Weights of a small mixture-of-experts language model, trained from scratch on English Wikipedia.
Training: a variant of Adam for the experts, 640M tokens, 4825 steps.
Below are experts of layer 5 (counted from 0) of a mixture-of-experts language model. Rows are named router (the router's row for the expert), down (a neuron's output weights, with its number) and show model dimensions 0-191. Each number is 128 + 32 x the weight over its row's rms, rounded and kept within 0 to 255. Numbers have three digits each.
After each expert's rows: a language model's description of what the expert responds to. This comes from a sample of Wikipedia text that the model never trained on.

# expert 15
router:172111135188169113111092164089142151094095181057178106146099189191100145109101149143128101146137128156144172111096106108117181128151130099131093115092137112076117153171121135065162175138107127124096189052152179125096162148061118106150163186125136147148142125130137072152112107102096104082149165117141144115083107105128057122188122150114174107196051123108108135111135144128154156164087167151152151166130120125125103092172057140119113113165079141083178139084127128151133089126120125124160131118090168099105072123072090137121094154119133193133089089132192104099152155146152081177
down0:202124135124113099127149085097157141179168200161194107152118195163086151171117137151098173191130127080142121160132136138149114048140102144161134143111163108158117041103131178137116140107125144084133078143117134146150194087102166075106103151158114059144165161112078136140124118186100081158127171115135125156144088118132160169189082149095127135129101102098138120113150254139138108116145134116174148107147141151139127097165114084148120187122137149158145117165101069106076154148116120120072113180085156133114075117118119089119163067132147126086116108116100132134117101149168144082
down1:114152155116109138140161172083148162144106175176139100115092116117073159145065154113104166093094102140111121171153127095187146109095065144155139127166126135151214093193073160185140147125082112073151143061109115113104105125110114054139144046074117060108172132101101136080108096084112096099105109123121134081101166150136076166157098183131078141115111137179147117141112144140111101128135109139075101139097116069126144133143134078086081101113144166081054141125091101075111126118110133153072154096141102108103119134141138108102132099156102124064077084134079140067159147157125154113
down2:196145106139120145131179108132129085040116167072158155158120111116181107097144152104172193126167169139173151082152122147122153136142137058109141150147097114126134127186103121177133135175145102110103139166161175109124127121141147067145151150127064132104110209132192079136141162097144032137140132078157058166153195115169090113119141113154133135104175077135170119109085073091160128147154082148103147136105093139127093093080119177134076122117166121191140106109164094164141126133154096069115105116107146099126208128162112139172167132109145133146118149127143113106133142167176175121
down3:147119144139167132126154144134147138186124150103091122059153090171103128174092109122149109093105148070134095097116183116065118059114154109100097095158062149096159073107135130165149104155152098125116152143101132140160115193133139130085115139126161087151119135130198163208119157146200092128125138148156142118115130120109087118158151083078153114097097133075094082144143142064105097097196118164100119191123130127138184153149115157096122116151132052197154146140154095063152092116116103096136158113045124077121187128117108145066149121145118116117178152138104178122134121065170083101
What it handles: Opening consonants or clusters of a word split into pieces, such as fl, Pr, Ch, st, j, in fl-ourished, pr-ank, m-orning.

# expert 9
router:096180189112158131108149143110083148152176099141100120155162123161082103119085122104108092171086133139137113105089152122118133107114115126164142159147137151178123135128130127143145155161117131082140218159074130070123059133183141131156185167085142139123088064090134103127166108165151185052131171118150130127125162083079199133095134119092090141189048162137102130081185158142137115184068133103143120127111183105190108146100099149100143156142118096097140106096133166118136188176139124085076126128164134086113097082120139087145176100078148073086117120117166112104093101117097134077
down0:095122170124112120125126109137149121138160114139105076119041120126137072137092111120142087148116126121073142131152164128182126127061109107145106122144126209181172065138156115131085102125128164131112118082148173132122123148099143102110126155150125162127125157175124109082130175194102122076119141169140143137115131094111125044099151160146094119121090091036151193086140079186086129158157077105131158062110104117143147157095126127159083164165145109119140157119131206135171189146155172092122123128165126063170111103083171131164131209122146163117118124135081155071116158116143124199
down1:108131134100152120100124080075057146178096157150075140152151150101199124109138081081108105132092123123128178106153172105147151129140153133161147209147154184119141139182137115104147104096116127143124148213170122137147121135174103077201135183100131163176126130154125132122104094133117110121156157074186121093103135079063185091169141191148146104168101136151181123141108158100110170082091121129200130135158178120117143127124145102091146129138167049062101099132116115108100068086100095110134131105129197129134157188118146102119099172149094143152137097187176138066116133135112138126
down2:114154087128156144073107074072144113169126183109152128133087163090146143131122112185127152061147156171113176184151133146115087116110149151148156149107087130173113121099142136083113089107133150120133113118153177148140117162131145120078132120134133011151206122171102104098144143165104108147142106095162121150127195144073089090084124185097167085115092119115170176092131158128058148089171171170118115121177108141104125103099094150169105161118101073151133168111094165185130093091147137121133116108096072146131118081090124106145128144158101179129154035157133143179146175163120081144
down3:111111141149052122125131157147103149135140132102198069092056124097151083121140128145111082205152173123154074121111170083135153104180091138108118143155194125123133096136077126107125088163108124164119180132097134069114081154161140064105136135103130087186098146089099108153148132129124085150096160188145099175131138105127084186163090124182151185115148180139157159108100144060174121131128137112129187136127142115149094142144120134150154161177132107158086140089094170146106105218167121076181061109103105121163146135184087134125170134107124114077103150110168109153156111147177155144
What it handles: Single capital letters or short capitalized pieces opening names, acronyms and codes, often after pipes or parentheses, such as G-L-Q, NCO, SW.

# expert 47
router:114106101148110193105084166114100104088077102082036130113105105195104135154150056143126140204151103114116177185196140170121114137131110105082122076166137142195100133152087162086169191114113138140119083110129164105121160188168106160121120133166157097111117144151134101095111147130142123147149087133093125148095128126124098080156079119145128218103134090120107136146154122117130154097184146139142056150104148126162116100129137082169086165141143083099106068122109035168153104127110136155162140118064121124106144125086144101136159107087136108161133108192151153100168128065100105113
down1:139169117149105159132145119125089150135161101151175157143165113131144130159124116144166116158140077089084155102169119166225126123147116106160116174129163129129160095165142105137090116190135170106147067137131082156108128139182158152120114139104140075097168191100069099121112201106153164127178150077132144114056203108207099181093143089191152099119124114151134113089096119079122147193107122123122144129178084146156110110174117093201197104155142092128096096119122162087085123148137104172156094092175073139078144153145165078159139122141108165093126131113107136138106110101077133094
down2:138113145109115110072121113139134181183137150108143143139118183101108177107082089086170118150085112119174196225109124087071153110152158162089103136115048135152088146118102121126105086148140126117098093067121124141186126114091167150137116167117159089111117145160131107107116132088162116163087140131082110115139101106125154098131109111114112179125124119133096101088102193109144121114168109161145073145122132115088080140144089111074093192040162163111103093105156107090201132105128085061056157105089120087133167160126167167125141119177196119170102079131146169151107102150100134159
down3:115138107145052130177125143064107105186091126139102128114114046143118082066050118128173116132163159161096082162159151127138155169121087134145133120145157138181095150138139107108138143114138192121096145131046144156142120171087132185174198099091139099088122132151181118133099109147100119163170078108108116152166126118178136085184139066189175133113077152105100161136160135123126155157154100158156111117121165171108123084140076121096137138157140192136191162163141145139160107144220139123137126095098164157118149147126117128132105152123096147168075099107079186168169136122162096105
down4:095133112115101140119174094130118110124124140137150218084152136193110093093160103177099158081112134149102087164157167162133084124063086166115182144162114133125114124160136130113118152091136192169091097134177120129140105107065115106101182124134127137091181159093171060143052206165109085136119132128096120105098212152095144106129128103155079140123072110201093178117131086162102137136110130099160112155092149153122119090115107077080103138136087084145108157128155191131079111137126148171175136189125105128139130153102157125119216104183126134173129167132114128156094107164115163114
What it handles: Opening stem of a word whose suffix comes next, such as thr in throne, winn in winner, canc in cancelled, farm in farmers.

# expert 17
router:099131167141119122146134092194139152126171144147147162138142132154126069184156128139116109069142156143133128156139164116147117126132103123151143077158101080089151089073102126182179158128087146108095164120159088115152119207135147153168115107064156076125092150110115074093034104131091063080108086133106083148127048144162167116098101204103144133190104116136133133098090078140075094094137144114102093170106085099181103101118194102127112141099151100201123060109101097152147109124170134077149130101124146149088119107120167166141142154117087142153118125084129190123135095106159106173
down0:044160126169160154103121211109144086125134133163116146131105108131103123100130127146181134176100098123140135158156098138090181100153151130131086125098154135190100076121171145178066104124143159111154077188197126168096121124113112184076105119123108055139111120176145168095151089130076131081122140173175109106131158135123147066122122101111115194159151173154124101072124117132154088053124124127156090163155146127126160141115106132174093101181150115045143121149104175122105112137131068111105124106101124111135175090139089179090106120055145145138074108106133118108142148195194123102
down1:110126110122060123102133169093143170082140095101110099161169093131102110142158185172060138138062117140106093123154119056109052122154102141128149160154112098121136153061104137106156092169130062131104128179071101140106096074138169109201164158089075108133129119137167144128136148139142077109118094083144143130101163131093172168083070129135145149082174161128124148149107131147138112129176147167159148087108093120089110138117154117108150146124162097118126111177094108120151192091128186136109055132058100114150131068146131119067183080137121098142067067179168121161104103105151102132
down2:184176165115209139157136222136154145117109148150130082196177170176154193153100108150063126102137121165137096165090120126119103179178105143118100181104133179107082104075131138139058078118124113128187104121093166100087193142108065088120121171171187145135127121091124143128135136113158151127093188075088125130159161143163113107183146166117119066102124149173111124150152158118144084128161136089110168155121150118138175119133118123113113076132093189134169093104105077159135135092093134139127152143144149106146113125160128109060083116157130140090096105138110076085080140128121121075
down3:144188097101161101156137106153132155097146154198152116126158105177103150139110151121139136145080175162171209110100129200160157117159113152145091099136096120120148085151149095161089105099163139132149116161110144158151100098148149111116113147118090151070108138163146168075150140208178084112147104130136115131107092099054179114113138107155171115077124162132114090080128158097125140128105130189084089123111174116109165147084118112119138116193170086094186167119104146100020122151118104127094148094130152136174151111148134143023125093129096162074187085138133131134154097108080114098
What it handles: Header and label words in tables, lists and chart references, such as Billboard Hot, Notes, Best, See, Pos., and durations or coordinates.

# expert 41
router:102102199129158169137129140154136125148124113140142177127169135138137126185189107107173141112187139120106090129142134123087137106148079108125103127145142148116137156034170123217155130096114144202158124142121197139076197100152070151132124113027141137160104150154142114142107114114174102182114115131088132122135095180065083121095126117155116138157142156213177072122064183166103198148169090080133128173142114120164098129131117097135137155098137124121089149104107101108137133090125128123173119162151155160097150081096192108109089123151177104102074134152128099128122144136169093093
down0:170184086080107095137125099161156106121122174082104079109124183144150133133112090153093142167094110129133065145158142172092117150080167157148123149131181148066103134113155102072112068135155092136153092197090068123154155154124126200112126100173102085101168167097098109136148111087095159091139175179174076095122142084129107114080159187132097086121197082140112126106110083121132172149141138176087169150143184097095156139143079173169119118123124117169153110143143136119091132144124134163141192168136083123133111088089121114067142152112081153111122144135152110140044187159100140142
down1:168112128117152093096118118128091136164118132134149155143198136104120126175103105071144106163095189177096148084209119134139121126164117132178135091082158112115158091108177136151093180109157168095123187108091149102120039081170098090166167071122109151089083159138113201136171149202128078136143101115060141135102127115159150189091168122132151145100171114136163156093138093174131128144143137070160081118163094121107139096188121161093112104174127119138160107116142122216112117128141121120134063094169098128101157117147087106131167125067126131137110100072123141178173151132119134171
down2:080150067122152122151153106155109102116147131125149124106155179122109128146079138129172080147058149088071157170107139154114086130089132141103118119048137101163095153158096138121203158147130107090147123075116137145124063094050158094139167099133128169167109157072176110115177102133135117132105165110127162162127115135156125160159121104098093165157074155154124159193098135150161141055128112054099118106161187124143118124141115104149113092187170159086168182098142115116158126113110169118148069196155162148096101072178132121074157152145112119170136115119144182179171150072133170140
down3:123103178121109157119109116123093118088118098127119128152096166159165185110156160135059193051135149149113092122149148087115056114178099176125131135182136111113127101183126156076140149180113101126078157125153109115121103143185104146150094140138111119091160129090143094104078107168131133070135082156144095164090080071155119075155103173133192115110157111136075163132182131116159144138105143077136193159109090117166144142181142177104063113076083142101135108085151105120128157116059137129064078072107101158180130096132067142139137129159079089116198138142117156107119123101102116109
What it handles: Biography and sports-career words like title, elected, appointed, former, previous, member, team, often after the or his.

# expert 28
router:131096177137102096094108140123178176092085163106120203183138120161104128152204137084160134135202131146093121120118089130128159100088174128086193107143104079141103143139119100141147081080097127124132055068132143154099097129105126126104150140078168104135185106191125170195148089134121129177239088116144151128097111192141148134142138149166146129086095164135081132076123168142115124141120181112110148165093096180099118153139166118114142149121171145129138124115148137131152144097124091112122203135116109142179078134144129079182157134048118166082132121139160136109145115186160153087
down2:123120140086153120118162155155116182118097100167121146076068101138179116138151131099160126132142158074103124125146089055133205132129115107050123125156051144226188124101067080152167097148159177109082164169097104093152151130103092080124098135123088114135119138095157155051174180112099145114118091136123085149137122153159129117211132166123143168149119133133117175149160218111137102119140133155170148072163090082130151116071164162104161138144137124117062118102133161131156135134164121068098078153143153126086094166153137192118097111151132135119105157105146142119111141131157122094
down3:107137117111090150071136194132143207167193156113135150158154148122069097027127138150177104132148163099170109133149168144138138043114134137146142187134130129131126095144101119139143097151063155181148164170165156149150168108109154137075119070060091195072140142074162123121135132095093154109119084108139180129091181148109137075165113181131101104113143135124136104141080112075123096098129099157128135060133066119095095132134093139135102152172104086190156114164122126148137135102072147164118168136176173155096146119144149117098145131151164153127183147092139133148136108090124087066
down4:128144136149108126107123080110119092131132111113196103121139097103110095082084099118147137168136114123138078146120179163085135068120167167088181113112130142132147065101113206130133166152136164175132158160138102097138134156150111077100140101200141181067146101116106125129114156097139098146102073122194145148109116137125222143100134107210126170133130103071123135102147025099167089133085104114117118092124137164141136137082148047122127115150126132132081204119107133144098102163087150156138108074137115153122144149104171190116094114110158148057139167081075127123155145182182127120
down5:102141151116143127126133128095149102137109124123198109137109101171135129146121138131171095167108168134122153128147131093060110081177137121106129082100132140175110147111155105055103145188133104104106108112130122145147123192155061165097126090099192242096141161102142146080120145159131122120134134060128118138145135061100155103153194136161082076153121106160159107180142083094139118108173152121106149101109092141052115191185116108144150163104119144117112203148140099100175143131102158113121085127201179085147124082108110122077117152119127103102081147115064130126127141146145110028
What it handles: The dash starting each infobox line after a line break, such as - Died:, - Network:, - Formula:, plus heading = and bullets.

# expert 51
router:125127101122094130184149093164142146183114132119139130131135132131165156112096119131131131170169158079106098087114119078202106119128119152190165154095129107087107173148179102173167087103151140133090069177201108102184139089168145151116129075117153112123078159101149120134100155130133121063179076144184131167160097123106143090147137146125144109109105127105086132096082160186153118166124162118111097158104108186104083170115127097171114142099098090157110200125128094136159133180187142196188115108132116111151079140122125088092135114152072180118136110152078184173090083103187064139
down0:128105151136093137069083121102143059165149186088129160138185171122115087114129094110152162106201119178129124122111129133181135065164091101117115066179114110103132136152147147091091195074185115143124185065142146142167117106144108179142172092097118159111139128112143177145125095110108134144135067094081137119172158157127095113105160187140069139103097120080099144100098182157166130138144122138178154132140107209077151085116162163126097128139116107165105113124133126095145140134191101155107169132105113141145116181169145160183117142096174051148140131144185156165176071143169111153
down1:149140142133108131153134073118128115161116126103157212067133145150172172141032100109120110144048114169127121090169181060103142116108096127125116137118156149161158105120136114110083140101112104138193159098129173118107088159121128149125144115126104132153128152136109075146122112132110093118129130154117141168127102173055147092133115125106108188120162174144162186055089151057129151127131173132225122167141123160123109110185138183128125182080136124147145125159105178154137063171089123175168150107147170110092152128135126145119170189137112147199136103142106164206155092139163105083
down2:093122166123147165147072174124118146083123119096145040094172155185192147148125099119199152113096131155167168190125108140092161172130124122109133215136107105133151061100199130128058147083122125167071181129095181167174205127105138141118160091157115174092134144100134141070113135188110123103138131123141143086085151181084132144147101152156150149079133142071149100135134140069164124172126151139116086118083112121066123108145152151109114097114165208120160143106177123208126134131090125108117165107140128146144149144104120139109163149097146150127176131088138120076129129123174148129
down3:076174162175081095179150129093097143190090138153110173150129078125153087100118177161153136126112132090119139182142119135047131066095133175122132084137089132079135144137125156110088138060131137165172143135176084127130124112127110116155098095135094095054131165041148106119077173142090142174111104148114135155109127119117158158117140096113135111077155125170108161125092114068142077136152128137085141125136088149065063184113142116103183148187162119101142104062136088176181128103189106101131096139071154121103166135141105117118172155077140151118122112151122144098080056170121109117
What it handles: Pipe-and-space separators between table cells holding numbers and names, plus heading markers == and ===, semicolons opening list items.

# expert 34
router:164037153123128107144125139128177134127172146112112154106122083096112108111110147138124112120207163074102118104100090165184205151092130137176100106107155132117082147153078129171110104152105114111142106094144106159170154162116117158151156105133114097172166141104081184165109117136141120168158032163061126132116130098148151123110179145150145033161051137159129167130144072130118120087145119117138180145170124160059107132099134096096111123153136114133167100156101090085108122126160065124113159142111127140044148145138039182149136110099135105089164076130145154121103134181121165152
down0:183156094109140102099141125177159175117089154167142133082180128127168182150153177085143140121163055149101151118089156126149172061146094076140164127088109126117149096132094144127167147118093162091100178124146102172126125090163135135147202075189130167082134114144119139136147079126102197169160204095138140106147115174128116122079157138065145075084124146112108194083098120102101107101105122118097151104136130116119095145080100142106122101143161122097146103125139174098240087160131110105087102144142131101110174081148108080118120160136138145095113150119188180169127107073148129081
down1:092136188166060121108070104109138094118114118128133146158199139064120127105098093109182197117108110118103080178160135144068106100131187129200190109174161109115122081111193206138151158126154112110139104129148102101230114088142152126101152130127074141125181115155131143144149135156164090085148121163108119091157167135098090124167057139172120096129115141093118124177140137163095132154144124113144124151134167153129150098179100111088089119185073126138141108168127085159171114110140138088105121111123103150153065151097124224142112111159167146159107170102124171121154105096157153112
down2:079123106133144135111058162144107112136112102101172025137113096102097118139089098178166123146082133112133099098104097109067102149195121140156102146153141165172178100184137123086084114157177136107079140145162087137125113137077178149138146133143105107152076091140123135125126036154120136125125148080119109124087127174019134050094118123071157181129131110138114143152158103156157078138159090129148152144120178104141110118138114174132092153151126125138143123165138106117170149149061171189153118108117153106196148154113153127059112102163101160145150135128117100116175190201140155129
down3:110147082136173142144159127109113129097100126172116085113232131135120146145114131082134168140166138091142104120132132104146153129157127066088213110108080173111167147080161078086104115166160153128116108100133108158155148183078113176094140141166132146117087100162143150094144129130174091118165128207117158134081137093098075105185140139091122132107039166085162147166128141157168100139110160098202120116093131085124126135155111159149150132154133106154207186137189126117128152143170170108173188156080161158097130154133124127156131142135174072167152142148069192112169149105100127137
What it handles: The is or was following a birth-date parenthesis in a biography's opening sentence, plus infobox province colons and headings before the lead.

# expert 1
router:110107166099084148145151118113152105109125123152092151122151081086113136084103140142082167084154119139146177085129157122174150152126149113067156090149144103040106136169197120204153163129167150131137075145139076123169172135117100164105119132099121124131087094184086067182095162154096127076098104100169154131149084143114093152131135150157139106101153168109155139135181148132095069146077124136143129179078092137172158153142122068069110070178085147094115112078160108148055140146107086118105091181124167155125144100118097096126135135115121091094118112136089186076128089084058140158
down0:117145198165096119164143087111105136176096122128068080171126111157155129202093146104120112123152072074128129148085195109176128142098143119158122149130143161141141098115121140100134142107107145104087122203137122140121116133131200137178117090164116095137146194124163129024150086123148191114099111121101093124091150154130135097117129139160074121093151152095199087134158127138147127088081028160130184173180158161117144106157121181156145136149125147160163112151200066103142124124122148075118106097167084162120143087123152171099128107201122139085132157125157164143110132093129095107
down1:149144238110122117109155164105127141113012158151135171128118066118123129080156097102041147080151103141141156138179121130168152137112160143118157151135150145156102095134130052058161107149126195082194116185183111175078085120082130119104100149088113077103185081131121117144115116159114092106095169111171104092089139200106148103144096141121112105117144123144135144095164143138108106115115136192158111135155115145156129105118074142101157118134099142049092113096146159108114108146102097076083157146146127090099131121137136113118120105161136084100137169088115208123133157148094140145
down2:157102143106111197108125148097149131170098131122133130109083130120141090143124153134154175112117136129097117161161105184070086134127101123137090112168167167058123119134114106124153117097095152125095125131134185094075148114091131103096096140142076132090084127118163107127101047151114152122126100098096124084128129085199211106095105069162070093170186130168036077104115087164123165098162119129123192160136194122110083150152146116110132137149125170144162097119143131074130115134121109070157234096119103111146140100158124085092165147136153135079151123074095085130130166184119101155
down3:172198088139169063095054152149145105102138146164167159131127179088102114116096079147101141111124122124131065125122116116090106115116081117071075139202086086133197106144086160146125130099111150087097075081157141112115139135060084170114131152143154094096174069124140099170179147135126104102120137192125100129125124189167093101135094133152124194140137093123112151151146182104101106185157155129139125183124124104134078080120088175123169134109112090115209140137088143159089072198120149129148120109186148140145156149176066127120115150169104161099089119137165136128110093135135119157
What it handles: Line breaks and pipe cells ending or starting rows in wiki tables such as results, election and squad lists; also page-start marks.

# expert 13
router:096118160180209096121095156112087099120114108136130113097118083105160186198105151142141084080114109114109070107105099145160100120141150117172129106074125156157087073127161092128139187102122167131170112115107163083119105065128119173154131198135092131183098119150165096082115137182106096062095092183114198109078149156088114143174147139121101170059139099083113093102134120122150106106137161158105118121099118125155126165096198128159150128112165124158124104094082154155123157089123136069106139132114141099133109111131143141157097050135153180102080154082201183108184119160144131124
down4:144157101157089161109193087148165091090086156141111131087114140123110077177164120075135140071136124125112106148118152136135152091118137132194118179162083116179172121135133181156166116179135134136128090112162169165084140183098117091144108105115120115112127161093125146197100219160162145121105094100065097152146148083156118123172142118143129138068094102122101098128162114117130146134183126034161091156108082163120131095162136189182140155116104076116123177095120128136151176117131133116116122102146084153114133128104127071179074124150139128221129104070091172154069119143086100086
down5:122101146149127136123163104083173144072089121143115103103202074150120112111076127100126152116106134152164120077072138083114174080158084130128145108119102118125157112109106137141102161179119128141101134140077153117124134155155114164153137142154155086102193164141174125127158116140114101187136152189154137103139097131076104170167175166117161139177115125219145141120160077082166150202136126079121136195157138121128097179134109131087189115091127120155094094115169182082153043064121093121102123088168148120073067132139167118116182164147124126128106123105083083120151175157188096096
down6:154104113086127074169147131153108179142138096137145094145120145079192110196113130052139140100121087170122156166136140119101105146085126128103163158109120189187136107112092081117152112166141145160136184121138099126092138127170068162169097130172126194122142166084149166121126097135081153092129171108138086127142090094128153106109169165108187138052120067090146149088101112107140105123152110141083060145126104092142094189128135026109129171119124122109155149180152197173150131153113158117147125137110141095097112111141140110160164115165135154086117097062196154148108218131122125137
down7:181151136134089133114130168137149138062139106119176105105128079145177149176137143151112068085072086138116055144087145129117120112131149095133097095107102150134123060141100129175104135120121150076159157101084184118139139124156135129142130205085107083154163166100064171108148036098090123141131134138164140128145118128197161144149136148137173150137221110040158125131182141145163097131120144126152137116148148118149148094131133142117118169159133065177152155168110163155150168078144098149145111067176180156120084193166128113065170091083143139158129140160140125065154145126113135107
What it handles: First piece of English-style surnames and place names after a given name, such as Mc, Har, Brad(shaw), East(man), Wood.

# expert 0
router:162183107060141123157192089192165122135167098157130136121161116102135141091127087174128113158085098102118155102131144141118087147060154106183103129159211166113093121123170144158190138167067120077091062164127153084174125068154099102138103137115096131095146124079124080049086139127124052139148150149107169170115083098143129127072091172077158122116176089132118150073101158151119170152126090075140123147132111168116137152163145090146157174040113102142173116155115103126143121121101092148139074122139118074090099145130132119093155116148133131129162168143114173165092139101106123154
down0:095111138149151126091163119107179075091163125126169191183217171127158170129155108142121175110142138079085109128182128132121150130101214114089132104122122094104154111153119092111191131126116183118156151055142105098110130136134127135117159121151125159051157143141119185122102125108147077142107165145106124123179164119164126067120144113177132133100133068103150140181130197139187030090093103156132171184150123130090145145111115180120083112108185075134153149104162113054133161113129111146154116111176109151116155147094112162143150108124062105182158117085106099168135137130168108100
down1:159119091130104104126164114167126134126108158138146101130145141152095090146119062135153133119046115120146118085080132112176113104133105112065148115111077183197113199094091111158105170138157152136093156151098115171119143151127148066165130093107177125156082149122132097093119112080112092136148071114179137133181109170121126103111083128193184088084166174148119075184103152132161076147137122185152151125110088166117135112086119103122061115146142176145075139092185112145126173102149116077138108140108122149147107170115149125104071121217107055145159066091104108126168101155129184119
down2:139080115127138091057099123162188210115104155120187169085144120103140110137178134148140138113149140112109148055124117140168148153147113129138121118153130068103113167160128074143190116129126224082118061118113040124110111106154087153138150148103187090071178082129128144142107117084137101126152117157114112174071096184149121169141157134150144162058183124130137086200119115146101143149107123112140105110097094097088128168131104073096104175072095137102082162129130104155118109142109101129134093181130157124155161185114079139110115142122150171127145045122127102091101139136175120088
down3:073173172079180150127103126139151121114088147173125122156119151160131079126115153164141137127128132140086062081114147092151116073120131181118083092159205138112126136187087176116083135091148127124149129133101144096213160124204129158143075093127137134142075130107123091087107059189157123094149081136123158161135127076128140198114189160147071137148102185115143066133100151124138153096134136126181099154089152109211116186142132143136132166110170132169159131171132105089120099109157148069143129109113179174150135148159161146079150118114152136189163111074139122159096144151097124160
What it handles: Linking and linking-like words such as as, became, made, including, such, with that introduce a following noun phrase or example.

# expert 45
router:127118087184091140065084090112142184092109117151177139133130132068195150140106171133121149086103127114136100158113124138176137126119101099138122139083099135128175114083113136117132088167132118108151069110139118134133148137166104120133121172180100137136164142146127114152158122099089152041148158113128140104177108151164106098101121105111170081188067079115096117128153179097137132155220151156101165084152159107111170120127158139157102055144158208128088108114126174113113113123082177085116120095094125104120142146114130104202128137106107158114134156046118050113242134152141157146
down4:115109154128112100115131046144138195085129213115115140170154140056071158155147147123098154109117096141124145097085107145160173142098142095160163081138113150111109058138114126157077138131154128117092112185135168122144161165235117137170175093165136177198124066168165137116173150166177118119171105177121123151101184137126133095110127110146176084175208120152090102102177159139154120160141144089101165127090103116138094155129115115174152132121177123155130106158143115088139035112116124166130165131144108121098115115125118184127131105143170120099089145128088120079114165109135189126
down5:135135153130139148132157156106152078166085115126151143148170138155101144139177099077109153145122097056145155168144149139086153135074092168131142156130086136143065084229148150133143067134123083173101144162121140090094119081160093104128126174128126163093139189132122106180120094103190144108135146146132107068124097101131160117121161132128162170133060096128128089122084169076145149124136150118151111134078120162114133185173112093091072152112107148138101151108176130119085157138105207119103111103111096173094134082156085178072151211115108068154186118094162149092095078092119127170
down6:121090106119153128151160114136096107111151160152109076120161088159131116138112124139127148081133131174162085141118121203165172093057164214123101131113161139158101055096158101118130156115110136138127164158156093149144132112111112144117080132181123077137096092167156114047120198156105103120157118196065109167201108172156121091090127182153134169137103078093097117122036112173165128114065169065159135144091135135134134113096161124138100142144167163184122123098083063133111167118138102111136113078073092124156180157109169106160116179088119128085110109150130107103123129123110138102
down7:171151149151113095181084136135122159138132114115146090112121145137088128090168136110192098119166139099134101093190117151123129088098197201136150117129104103152122085168126116202156059143050189183125165133075078106087121106166115117102093136141141152099093088118113137171108105076131179145171125188078141180187128110166174122105131149188088098127127096100135119146132165134085121151108085092107122177079167162096125106153116075153109089153099130120095165094150201129091185116067096143177156127145114175160084129169068154133103095119180139117131163143105121088138126143141145117
What it handles: Middle syllable pieces inside names and rare words, after a capital or first piece, such as Des-ser-t, Van-ess-a, pap-ill-ary.

# expert 16
router:104102112106062118165098099117136147122158137175115139171113138187179189193170140123107092104105103113098143178116102152124091119079138108095147121116082117153155132072121121141132150147151138155070177140125128169140102164157087065093143169180128087124144111165132152166096113151110161079138144190086141108097149144122182145152168134118144132082124109082167132170108100145137198151096145114095090115140073110064139087156152118132115082147149151160136146140091041147136120122121090093138152149131110091143155137150097047250136100098119200068171118107122125128133137052152123138
down2:129096165147174128118121116167134141127129129187103112139128113151159128120189146167135170130094151147126054117056170122078117145179122096115068144174127100163071100114105147113125113173155125116147139144060106062126098146138151071124087112138169101165144135118160141139119143202102144127088072119127095110108165089154188137119138175196065086119097002199108131132148143166118184139131123081144137119112070180115071146170111137109141131137126135155090153117083064138087119105150091132131106161131150104118132141112096117158173111169094063161171144145137100077117123188126120121
down3:116109150134128107106134052145141136079158143096172158137097056135093116154135123088165126088118096146118162098070163152070175144167114134141126143160144144186079146129151091172120129105173148115132149124120160106141153186168226133111091190146104091138123189122108108088143061149075128163179166088111150105122136147142113177149120114084117166124092173073119147158099121096092113106065151135130115152105117130113113100041138160111130161141201116161101079144091159089113130158158167152122147112056150141090097109195153098176177143185127201165102126119117151141123131107156137087
down4:069142195142178138126084065141134093084156129111117136086126109057098096127079105098093167071137104144087086122108144106116091180092056098200102131158203101122114158133161093190101095109122127112114176137128138150141123106189093152088150104142133132084162157145176170153133104117173104083173135106109116092104088168111179157131059096104171084109129152121067137100134111168116119123082162189165116187130106151077121112145142152085078133151107139113097157126154108138129180131117106127130160141168093170132127101157104166114121124177156106117092107117110151116090047047140130140
down5:070129122138138166066135109137141063155143145174115167122149123161150172109084123158178122135119178104122109097162118115081122166119129158085143106135129134154075154080140111115090119109060139073095106086136165147207091141190161071115099155140131110090164151103149143118084111145180167167150097120098069113104128084116029133098120138160066122148116138165175163081166146096106192176153154109122089097111120121115143166172131173062134077132106080163118158086122121055148118130127112141132138141153182156090105130143122130130118167093140113163145107087072138148052106197107122147
What it handles: Final pieces of words split into tokens, like -tion, -ation, -ster, -ament, often infobox field names right before a colon or comma.

# expert 27
router:048182153188145199114086137108108064112075099090093112041145122125114149073125109110131149159135124128135162103106088082073114129159173158114179117160103176115079130189131154121115131066143103140132085163197138125147136135141134180091141188163057129120142171099111140068157111128109125103090109155153103184176162109166096116175148104145148126121159075116122118074157096154114142098131187131133095136135113088157101101107147142134108184152116123100116175126133210130090131157151147112100084092132084143116111159095119097143146068162132154171137156135148195080114121143061137129
down0:094157130167193116185095118113149091078078180166167090140131078131101126108183098182145098133104114117187153186133134179113065137130140134102155134088105117088119094066143110108148161138106116136059118131124114097097119122123097126130156111102178156076179125160144142129071076094114122118178113104203193090111088145057136123179108174138113147131191120168133103119188102122104132122109113128163120158184124117120077117139132120103076078166182100166123168102109142127137132150108158046142127096125187098116112134116145133106095133160162132138152103184179057076132087100122081127
down1:108131104150085138129123172142105139148092140162111103133091173127112104149131119156155185176067133084123142133141110197061108071153092161110180147120164201139101116121146123134116153136112099101100145068143141075170134088102102227150120177103138173170102168085150140089123134153094166147110116162150177121146131137115089132160108084124050123120143121126087138143099118115176072091147154112081191159192181152134072123100128138159123144129098103145145161071131104058102115161118075126071097068120116100134104158135151104062214082149125163133146113160154111109082093138147121139
down2:124140113140144166151128124091138130123177179092132141138130130092134066102147139103047126085094090136116079114150098132123154161132147124150165180160134130109166103088099158043134216144053155134154088083130138100140150143112216142072125143119179175125173153117178052137150130125118161130129072110132129081100084103133103172160177094096095107091177151143107116124103193144157081091159116096112109152095106102195055114134088106140110106123080115110093114108120143111172105112082073091135105143139085140070108178161096204102132107117155107118094115154111147122163085126135159146
down3:112123106158157118135086155180133100119125158136105106139172185122164194127128142088099100060078147131106144124096213134103122186148147118075176115152135145110139070100126117116116149142124137165050138114151152098128138135120178090133182070163157161072134101088128159148151145128104116120094153141103082111107094122191164190075072200135106153140123086113196108143154092130182119129110111151080165131121160128133148117140151114161136123095116150127087144097063109128128204166125115142118161170142233140114051123125101158082113154119149089123072115162160152100162114170126187119
What it handles: Opening pieces of words built on prefixes or roots like im, con, In, Pro, Ad, trans, as in im-age, im-peachment, conven-tion.